python train.py --d_expert=160 --hidden_act="swiglu" --vocab_size=2589 --norm_eps=1e-06 --tie_word_embeddings="early" --optimizer="muon_variant" --learning_rate=0.0132
Below are experts of layer 6 (counted from 0) of a mixture-of-experts language model. Rows are named gate (a neuron's input weights, with its number), up (a neuron's input weights, with its number) and show model dimensions 0-255. Each number is 50 + 12 x the weight over its row's rms, rounded and kept within 0 to 99.
Before each expert's rows: a language model's description of what the expert responds to. This comes from a sample of Wikipedia text that the model never trained on.

# expert 54
What it handles: Syllables in, at, ot, pl
gate1:55 37 32 51 58 61 61 77 53 63 45 36 46 44 53 63 50 61 80 41 34 43 50 42 43 43 57 66 45 54 58 41 59 20 73 41 59 63 58 44 64 51 34 41 27 33 39 52 37 58 43 47 46 41 53 59 54 41 38 55 52 41 49 60 53 79 41 64 33 61 63 30 56 53 63 69 52 28 54 27 35 17 71 50 46 44 29 72 43 40 62 56 52 60 55 46 30 34 39 56 55 53 63 35 61 61 36 37 60 28 62 81 57 35 32 52 27 31 38 52 53 33 30 57 58 50 49 54 50 51 70 37 56 43 46 37 54 47 56 42 40 50 38 42 31 53 49 55 50 47 46 34 67 56 17 56 53 40 55 39 61 36 39 49 36 52 50 52 43 42 49 57 39 25 60 27 44 54 42 37 35 41 71 65 64 43 73 54 40 49 54 50 39 56 61 53 37 58 54 42 52 50 55 54 58 29 57 56 48 51 53 41 45 51 47 53 70 63 44 46 61 59 53 29 57 22 59 39 46 56 29 30 64 36 45 57 35 58 59 63 44 49 74 57 60 43 54 65 54 70 39 47 48 41 57 51
up1:50 54 46 35 58 57 34 49 51 42 42 53 38 29 48 47 38 69 57 31 39 55 51 44 72 47 50 79 48 60 64 52 58 41 50 47 59 59 50 51 43 45 54 35 60 72 45 48 56 36 44 75 69 35 38 39 43 49 50 53 47 55 53 66 62 48 55 36 46 54 59 61 37 54 11 52 44 26 37 52 56 53 46 70 55 42 54 70 53 30 36 79 72 69 41 52 57 43 50 76 46 54 76 51 52 55 28 44 23 36 70 89 61 52 46 40 63 38 58 56 43 57 77 22 58 55 67 45 41 40 56 48 46 23 65 65 62 63 50 41 42 52 46 41 46 60 73 63 43 46 59 55 38 46 64 57 62 32 61 52 47 49 48 53 64 65 43 58 36 48 53 43 41 60 54 33 43 50 48 50 40 66 49 35 55 51 59 46 53 40 38 53 44 54 32 41 49 47 59 57 58 54 58 40 34 49 60 77 51 62 38 32 35 38 54 41 32 46 56 51 68 68 36 51 38 57 61 48 55 73 60 43 33 70 42 66 37 56 52 42 46 52 44 37 72 45 84 52 34 41 59 37 44 55 51 49

# expert 24
What it handles: Mid-word ic/as fragments
gate2:59 50 52 33 76 44 47 43 45 36 45 71 56 49 55 54 43 37 45 56 42 59 77 52 62 35 47 62 46 45 66 40 51 43 67 42 58 61 39 64 85 56 45 58 50 43 48 51 64 64 75 35 61 70 55 60 47 43 44 44 55 35 34 48 80 43 43 33 49 39 62 49 61 35 68 56 63 52 52 55 42 42 40 27 61 58 40 52 37 56 53 67 47 37 58 41 45 45 52 53 59 42 47 63 47 60 07 31 60 43 29 22 44 55 74 33 59 31 39 36 54 61 40 54 84 42 56 66 48 50 56 46 60 40 50 36 40 61 59 46 55 56 68 57 45 65 69 43 62 69 40 65 41 64 59 52 50 51 70 49 51 41 37 56 71 45 46 55 70 46 38 53 57 37 22 53 63 64 36 47 46 67 50 16 46 65 42 46 44 47 48 37 51 51 40 51 61 52 58 45 50 70 64 53 52 37 41 71 48 44 65 49 41 40 62 47 46 34 67 43 40 55 73 66 47 63 68 43 55 63 61 48 52 38 58 47 57 37 43 63 55 69 33 58 55 48 29 43 59 33 38 64 65 32 59 52
up2:43 68 39 59 50 58 35 77 37 54 61 40 62 46 55 53 26 87 46 69 39 63 47 53 45 31 70 52 47 44 51 67 53 49 54 48 57 44 36 49 59 47 60 55 35 38 45 54 51 73 54 41 39 39 36 56 69 58 47 49 38 34 63 66 60 59 43 54 49 68 43 63 50 51 53 35 55 56 43 58 45 66 50 51 51 52 52 59 49 81 35 53 49 38 47 52 64 39 56 52 58 60 56 27 57 33 49 32 63 60 53 37 53 28 63 64 63 64 38 36 44 47 47 58 73 70 48 45 59 51 63 55 43 46 30 56 67 43 53 46 36 46 24 53 49 57 38 51 57 64 61 59 41 31 64 56 47 45 81 53 55 55 60 49 39 64 21 47 39 44 44 67 37 39 60 53 53 39 45 43 62 69 57 33 49 60 70 43 65 58 50 48 70 54 42 50 35 59 56 76 72 67 34 72 46 71 37 44 47 65 68 63 58 50 42 43 55 63 40 56 49 38 43 33 70 25 63 62 54 39 41 56 54 22 42 56 42 44 73 29 39 54 39 55 24 41 44 42 37 72 48 37 55 72 46 40

# expert 19
What it handles: Clause-ending commas, subordinators
gate0:62 48 66 61 49 43 68 52 51 48 36 41 50 44 48 54 64 51 58 49 55 48 75 52 60 41 66 51 50 47 74 44 51 57 41 35 50 42 43 54 45 43 50 45 44 56 41 68 37 49 54 15 58 48 66 67 58 53 75 61 64 53 46 35 39 57 55 58 20 70 47 45 43 55 45 30 55 17 36 52 23 57 64 48 53 28 59 42 52 49 54 55 50 56 36 72 34 51 38 78 50 45 53 47 46 52 38 64 47 68 54 71 40 52 57 36 54 56 50 40 58 19 50 42 39 61 53 36 44 54 48 37 46 54 58 61 61 46 50 43 42 49 30 49 50 59 55 41 58 58 57 47 32 34 49 64 57 52 57 46 77 43 62 47 55 67 48 47 44 65 54 66 49 69 68 53 48 52 29 64 49 12 44 30 39 53 61 64 52 31 51 49 42 59 75 46 16 48 40 48 62 48 58 50 47 43 66 42 52 27 39 51 51 46 37 34 28 52 64 49 39 26 45 34 32 29 73 45 47 55 39 47 31 33 51 46 45 45 47 34 57 82 58 47 59 50 38 62 33 38 57 47 65 38 33 28
up0:41 48 48 60 42 39 66 62 44 54 58 59 45 56 59 52 57 42 41 43 53 42 61 32 64 61 16 44 61 53 73 61 63 28 37 65 39 56 42 56 38 52 58 48 30 33 52 54 38 42 62 37 39 67 63 60 57 32 41 41 59 51 60 46 41 44 59 36 29 60 54 41 33 47 52 63 38 46 61 55 15 51 40 63 69 31 47 43 36 27 61 43 53 43 51 70 39 50 37 74 61 37 70 38 37 53 45 57 33 45 40 61 29 52 64 58 79 48 67 58 51 40 27 49 15 43 59 52 62 43 46 54 61 61 21 60 56 71 17 44 58 50 38 43 66 63 55 29 51 58 47 43 40 66 40 56 41 49 42 53 66 57 57 58 55 58 51 46 54 47 55 46 55 46 62 58 48 33 38 63 57 08 39 40 42 69 44 64 51 59 54 72 39 52 54 65 33 44 39 41 47 56 60 38 18 48 38 43 51 60 52 65 65 60 59 52 53 63 72 49 34 44 47 52 55 45 54 58 56 35 41 44 37 28 46 40 39 44 75 65 53 54 58 45 51 42 43 57 50 36 51 62 47 43 49 39

# expert 56
What it handles: Definite article the
gate0:53 61 16 46 49 66 41 62 52 49 41 55 38 44 51 48 46 33 53 58 45 51 43 40 46 46 57 45 66 52 50 53 29 28 28 42 45 80 56 55 51 43 27 48 66 51 56 74 35 59 47 56 56 55 46 35 42 27 48 55 57 54 45 50 39 63 39 60 64 28 57 33 59 66 40 50 53 80 47 58 58 49 46 53 39 61 53 56 38 44 63 50 55 48 64 59 57 45 43 74 54 60 60 50 41 40 36 61 29 55 37 50 46 64 68 34 25 42 43 51 37 52 40 58 49 42 26 55 40 57 57 39 54 55 33 49 67 64 54 36 16 44 46 48 81 56 16 33 51 40 57 53 56 56 58 48 70 36 47 55 61 24 50 41 37 29 44 31 31 35 48 59 25 65 66 65 34 69 57 43 34 41 39 39 59 59 58 67 50 62 33 42 53 48 57 64 26 40 54 46 51 51 57 43 59 53 49 43 43 55 69 47 34 47 48 34 58 51 45 50 52 30 61 41 50 23 45 47 54 53 66 57 35 38 61 48 66 53 49 44 45 64 62 40 72 47 38 76 50 73 43 57 50 75 66 57
up0:43 53 48 72 50 53 58 65 72 27 65 58 42 45 51 56 51 54 52 57 31 54 60 34 39 36 59 46 45 34 57 28 67 43 80 68 34 51 51 46 48 38 65 38 48 34 43 60 37 64 37 57 36 58 38 49 58 43 39 43 36 40 57 45 28 48 56 53 62 59 65 51 42 31 51 47 31 56 68 49 65 61 71 43 22 22 58 55 37 39 56 51 24 30 55 56 68 49 56 58 68 53 49 48 36 69 66 43 24 47 56 48 44 48 37 35 47 47 67 48 54 38 44 56 54 63 46 36 70 45 53 55 70 63 58 47 43 77 56 44 61 55 45 54 27 49 29 51 37 47 50 55 32 34 57 58 49 35 40 37 58 50 62 52 34 49 63 58 48 56 30 51 55 32 41 41 39 51 43 64 49 41 45 39 44 44 30 74 38 59 57 33 46 61 44 49 70 37 25 54 54 55 62 21 44 61 84 43 49 60 49 56 48 43 64 67 56 80 59 56 42 51 56 45 48 43 58 38 66 36 54 29 46 53 34 54 51 43 40 45 37 50 49 44 73 43 63 54 41 61 60 30 23 38 33 56

# expert 34
What it handles: Commas after words
gate2:40 51 49 52 53 68 42 59 61 36 67 62 49 60 58 40 70 59 50 51 58 38 49 50 60 44 60 57 62 58 43 49 48 41 48 52 43 47 53 59 31 93 57 20 42 53 39 31 42 47 59 53 54 75 58 31 32 56 44 41 50 54 42 55 57 70 60 39 63 69 65 46 72 41 40 46 44 40 32 63 60 37 59 56 74 34 62 64 48 35 29 50 73 52 51 59 38 71 63 65 33 61 35 57 36 62 67 36 44 44 36 37 41 60 63 60 50 55 70 50 75 57 27 44 52 54 39 54 58 59 40 34 66 52 50 44 28 54 43 63 38 65 55 44 35 75 53 31 66 56 31 38 41 73 68 52 76 40 50 47 61 33 58 54 51 55 49 64 53 39 55 44 48 53 55 47 50 41 75 67 27 55 29 41 49 38 68 51 59 64 41 68 63 58 57 75 56 32 49 35 54 54 61 40 56 49 51 70 52 43 57 77 33 45 47 56 44 47 43 43 57 50 44 48 60 52 37 39 69 38 57 53 36 49 50 33 62 71 51 58 66 41 72 55 58 35 49 53 54 59 35 60 43 30 44 46
up2:54 36 29 48 45 67 35 57 46 38 47 66 60 66 55 57 56 38 57 57 68 46 60 34 68 34 43 49 46 65 52 49 38 49 37 58 44 55 71 48 55 59 41 36 38 57 41 68 39 50 31 43 53 53 76 56 46 63 61 49 46 48 64 44 63 48 41 47 51 82 52 49 56 45 49 28 37 49 56 58 64 49 58 43 33 36 48 42 44 44 49 42 54 69 79 60 54 53 60 42 50 47 39 49 62 47 35 59 49 46 12 59 43 54 45 65 48 60 53 44 67 44 60 48 28 53 36 39 45 64 42 54 53 54 50 43 50 44 41 39 62 46 38 53 54 87 49 44 51 54 41 43 38 66 50 65 24 57 51 76 38 46 59 39 56 71 55 46 39 38 40 55 48 62 57 58 57 59 57 32 53 49 28 05 65 34 36 52 58 56 42 65 57 32 38 58 50 30 57 36 52 59 75 31 69 49 62 45 53 54 58 60 37 30 73 45 65 47 68 53 50 37 56 57 51 56 43 57 52 37 65 71 34 49 65 50 53 55 50 61 43 51 62 29 73 38 42 56 53 31 62 71 77 35 37 27

# expert 13
What it handles: Mid-word s/c syllables
gate1:52 55 56 38 56 55 51 54 40 66 39 63 38 58 40 45 42 65 43 50 54 31 73 51 32 50 58 27 47 46 63 62 30 42 62 56 41 78 46 43 43 30 42 64 45 51 38 66 56 40 40 32 54 59 42 38 40 29 67 55 49 55 39 66 48 48 59 32 63 41 67 57 60 35 57 69 50 36 45 54 55 28 40 29 33 39 45 47 49 57 51 49 59 28 39 35 47 60 62 29 47 32 60 64 50 53 52 60 24 55 55 50 53 51 31 37 66 53 57 49 71 58 43 60 38 61 49 60 36 35 42 47 56 27 64 44 33 56 32 48 61 57 44 46 47 67 61 41 50 53 47 61 59 45 57 41 65 53 28 59 51 46 50 50 52 65 40 34 45 64 38 57 56 37 35 48 44 72 52 37 35 59 45 44 32 53 61 72 66 24 71 41 41 60 40 62 42 71 15 83 74 47 46 42 40 56 52 57 48 68 48 38 27 58 59 43 39 38 65 54 44 21 62 52 50 55 47 63 61 49 63 48 40 67 58 39 52 34 62 59 53 54 44 62 52 38 29 40 67 31 53 60 53 45 49 17
up1:67 56 43 33 41 57 38 49 57 83 40 64 63 48 61 61 71 74 12 61 57 47 57 37 61 41 60 35 49 44 45 45 20 75 51 44 50 34 54 40 35 45 56 71 14 57 44 28 63 30 58 69 45 55 42 72 57 32 48 68 46 39 57 42 67 47 47 38 48 37 45 59 58 53 44 69 59 40 44 51 46 75 58 25 41 58 23 68 55 55 38 46 48 51 54 50 53 61 79 61 42 31 55 62 44 39 76 55 48 61 67 23 44 59 56 55 60 66 43 37 50 46 59 58 53 48 55 42 67 48 71 61 52 65 62 37 37 30 42 31 45 56 42 58 41 44 54 56 46 46 33 41 44 53 30 67 47 60 65 27 48 55 48 49 52 51 44 43 64 38 44 41 62 46 57 36 41 35 61 57 51 58 48 47 45 26 53 57 48 43 44 44 44 50 48 46 33 46 41 59 42 46 42 42 48 54 42 67 52 39 55 26 45 44 60 62 63 67 49 52 58 40 83 68 52 41 56 71 47 55 47 49 63 53 65 57 46 47 49 63 54 51 43 61 58 47 40 59 57 47 79 71 58 38 53 38

# expert 0
What it handles: Possessives and Romance articles
gate1:33 48 51 34 48 36 37 26 49 31 55 74 39 60 53 55 53 60 65 34 81 43 50 64 61 38 66 58 65 49 66 43 29 55 56 52 49 53 45 68 51 50 47 39 44 39 42 27 60 38 56 50 48 31 47 54 53 44 47 14 53 66 53 43 53 43 60 35 55 54 25 61 81 48 28 47 49 45 59 78 60 56 51 36 39 58 38 44 69 56 38 45 45 55 48 57 50 35 37 33 41 45 42 55 54 70 39 43 61 42 44 27 50 64 56 36 57 39 76 54 63 57 38 38 42 30 68 65 45 61 29 43 49 49 75 52 52 47 60 40 72 53 45 50 49 69 40 31 38 67 56 32 61 51 43 53 59 71 61 50 63 64 62 61 29 64 59 51 66 70 35 68 62 63 47 47 50 56 31 35 53 49 60 42 47 25 58 34 57 48 75 34 48 37 48 47 42 52 46 45 55 52 33 45 46 56 45 50 38 59 58 59 59 31 63 21 46 45 37 53 48 49 50 38 48 46 52 57 54 73 47 70 50 57 40 49 44 33 52 43 55 41 45 66 37 75 49 54 54 77 54 58 50 60 69 71
up1:56 48 29 51 35 45 44 60 48 37 61 44 69 53 29 27 63 53 54 35 38 52 64 37 58 41 46 64 43 45 47 46 46 42 33 33 69 40 39 42 31 51 31 40 36 48 44 64 41 51 60 63 47 45 39 48 54 65 54 53 61 33 61 68 40 66 41 32 36 54 43 58 54 54 43 29 36 58 44 24 40 36 29 38 49 51 52 51 35 41 57 60 46 49 37 33 68 51 66 58 27 52 43 70 61 68 55 31 31 42 70 68 43 45 66 64 54 54 67 68 50 58 54 70 30 56 36 36 39 28 40 49 65 49 43 62 52 55 43 52 65 36 43 45 67 31 38 40 52 44 38 47 27 63 28 43 48 75 50 62 31 43 53 79 49 53 36 40 53 38 48 47 52 46 51 43 44 63 56 55 38 40 42 19 79 47 66 64 62 65 47 63 34 38 51 58 32 34 47 70 41 56 48 24 65 60 52 46 69 47 40 59 49 48 43 59 45 66 62 57 51 55 60 41 44 48 69 40 52 46 60 21 41 44 45 47 69 63 33 54 47 50 41 76 40 63 40 41 53 58 44 62 36 60 48 37

# expert 2
What it handles: Initial O/U word starts
gate0:48 37 41 53 45 55 36 34 31 45 47 35 35 63 52 37 48 45 56 78 77 30 58 60 56 61 39 71 52 50 51 35 39 47 48 52 35 52 59 62 53 41 44 32 40 34 38 56 55 64 41 38 42 68 33 57 55 53 73 39 50 50 71 32 35 65 61 66 67 34 60 36 50 31 33 55 57 46 28 60 51 55 48 46 67 52 45 40 43 77 51 62 61 32 59 74 64 31 54 49 51 34 75 62 50 33 50 58 73 46 47 62 51 57 46 31 35 56 55 48 43 59 37 58 43 55 33 55 40 29 34 78 37 43 50 62 42 58 57 52 39 65 42 66 53 43 62 62 50 56 49 76 38 67 65 50 66 38 45 46 56 63 46 05 46 37 58 58 42 60 49 74 61 52 41 50 53 58 62 29 23 24 47 64 50 37 53 56 54 53 54 58 45 38 49 59 49 58 37 53 21 63 36 40 56 46 50 46 41 53 41 57 52 40 45 49 54 60 48 21 62 46 49 47 36 65 52 43 51 56 51 56 66 42 52 29 57 57 54 51 43 74 29 39 44 60 71 44 42 44 44 37 56 46 51 46
up0:56 36 40 47 38 61 64 53 47 58 43 72 62 70 38 37 66 57 52 61 54 32 47 59 46 61 45 52 44 48 39 41 32 40 40 46 54 36 45 76 53 51 74 38 58 56 41 46 71 32 37 60 52 47 48 61 50 46 50 44 52 72 65 36 48 43 53 70 45 46 54 50 54 72 37 63 40 55 57 52 57 55 48 48 60 52 45 46 50 29 48 65 53 38 79 47 74 37 34 53 33 47 68 40 29 39 32 47 66 42 46 40 37 44 67 26 48 51 47 58 38 44 33 57 60 54 71 67 46 35 47 75 64 62 56 51 35 35 45 47 52 44 56 69 62 72 52 59 58 54 72 54 62 89 49 46 28 48 32 46 60 66 53 23 47 59 38 49 54 47 50 51 65 42 62 58 50 61 43 58 53 22 36 58 56 28 34 57 78 50 45 33 37 53 62 44 57 77 22 49 37 57 44 60 36 47 45 71 60 55 53 46 40 40 58 51 54 80 59 30 63 35 36 32 65 56 42 58 52 45 40 38 39 51 51 41 34 68 56 47 62 55 49 37 46 67 49 47 64 46 45 54 60 37 36 47

# expert 32
What it handles: Mid-word it/and pieces
gate0:42 33 74 35 56 54 34 53 64 33 43 52 57 45 47 66 59 48 32 39 56 23 35 42 44 50 38 59 41 59 36 36 75 44 64 51 46 47 46 36 58 47 69 63 55 47 57 59 46 50 68 36 35 58 66 55 50 38 19 39 59 56 46 50 45 37 49 53 46 32 61 67 50 62 45 43 44 45 43 45 39 54 35 56 56 62 32 39 25 37 51 52 41 42 47 30 57 67 76 56 53 48 48 62 31 58 49 58 53 38 51 48 67 70 66 29 63 57 54 60 46 44 45 43 65 45 56 56 37 36 29 70 44 38 55 48 40 55 41 58 48 40 39 33 61 45 29 44 46 72 52 56 57 60 64 59 46 58 34 54 39 61 29 51 71 35 52 40 43 55 36 55 39 46 44 67 67 42 75 34 47 40 57 64 72 73 56 37 51 55 59 54 52 41 44 55 42 65 41 45 45 47 80 45 49 44 39 55 55 41 54 39 47 46 37 57 19 39 64 56 29 34 54 59 26 73 39 43 71 54 62 42 21 28 55 58 27 55 46 53 47 46 40 45 52 39 71 59 61 35 69 24 55 57 60 35
up0:35 38 51 60 49 54 64 66 31 60 56 52 41 42 50 68 45 46 48 61 63 52 56 64 33 48 49 53 62 55 66 22 37 46 33 37 55 41 69 38 50 43 61 57 48 43 49 28 72 36 55 50 29 58 70 59 49 47 51 54 62 52 59 54 39 34 43 64 50 39 43 63 75 54 30 55 56 41 63 33 22 52 61 34 49 30 56 60 47 49 43 57 40 62 61 53 47 55 50 42 39 47 44 74 35 49 83 82 35 52 60 41 62 48 46 34 42 46 39 34 26 58 60 66 63 44 55 36 62 57 57 46 41 51 81 38 43 39 69 51 55 63 63 52 47 63 56 50 60 39 43 54 49 25 36 53 54 58 59 53 44 38 37 30 67 62 68 60 33 44 27 52 59 55 49 48 65 37 55 46 62 61 40 42 51 70 45 78 50 59 53 50 29 23 58 50 56 37 36 41 18 54 35 28 48 56 60 36 51 57 65 50 65 52 51 48 69 37 37 48 53 33 60 38 49 54 67 45 43 63 54 41 45 39 53 39 57 55 48 19 49 52 26 46 56 43 45 65 50 58 64 65 70 64 61 56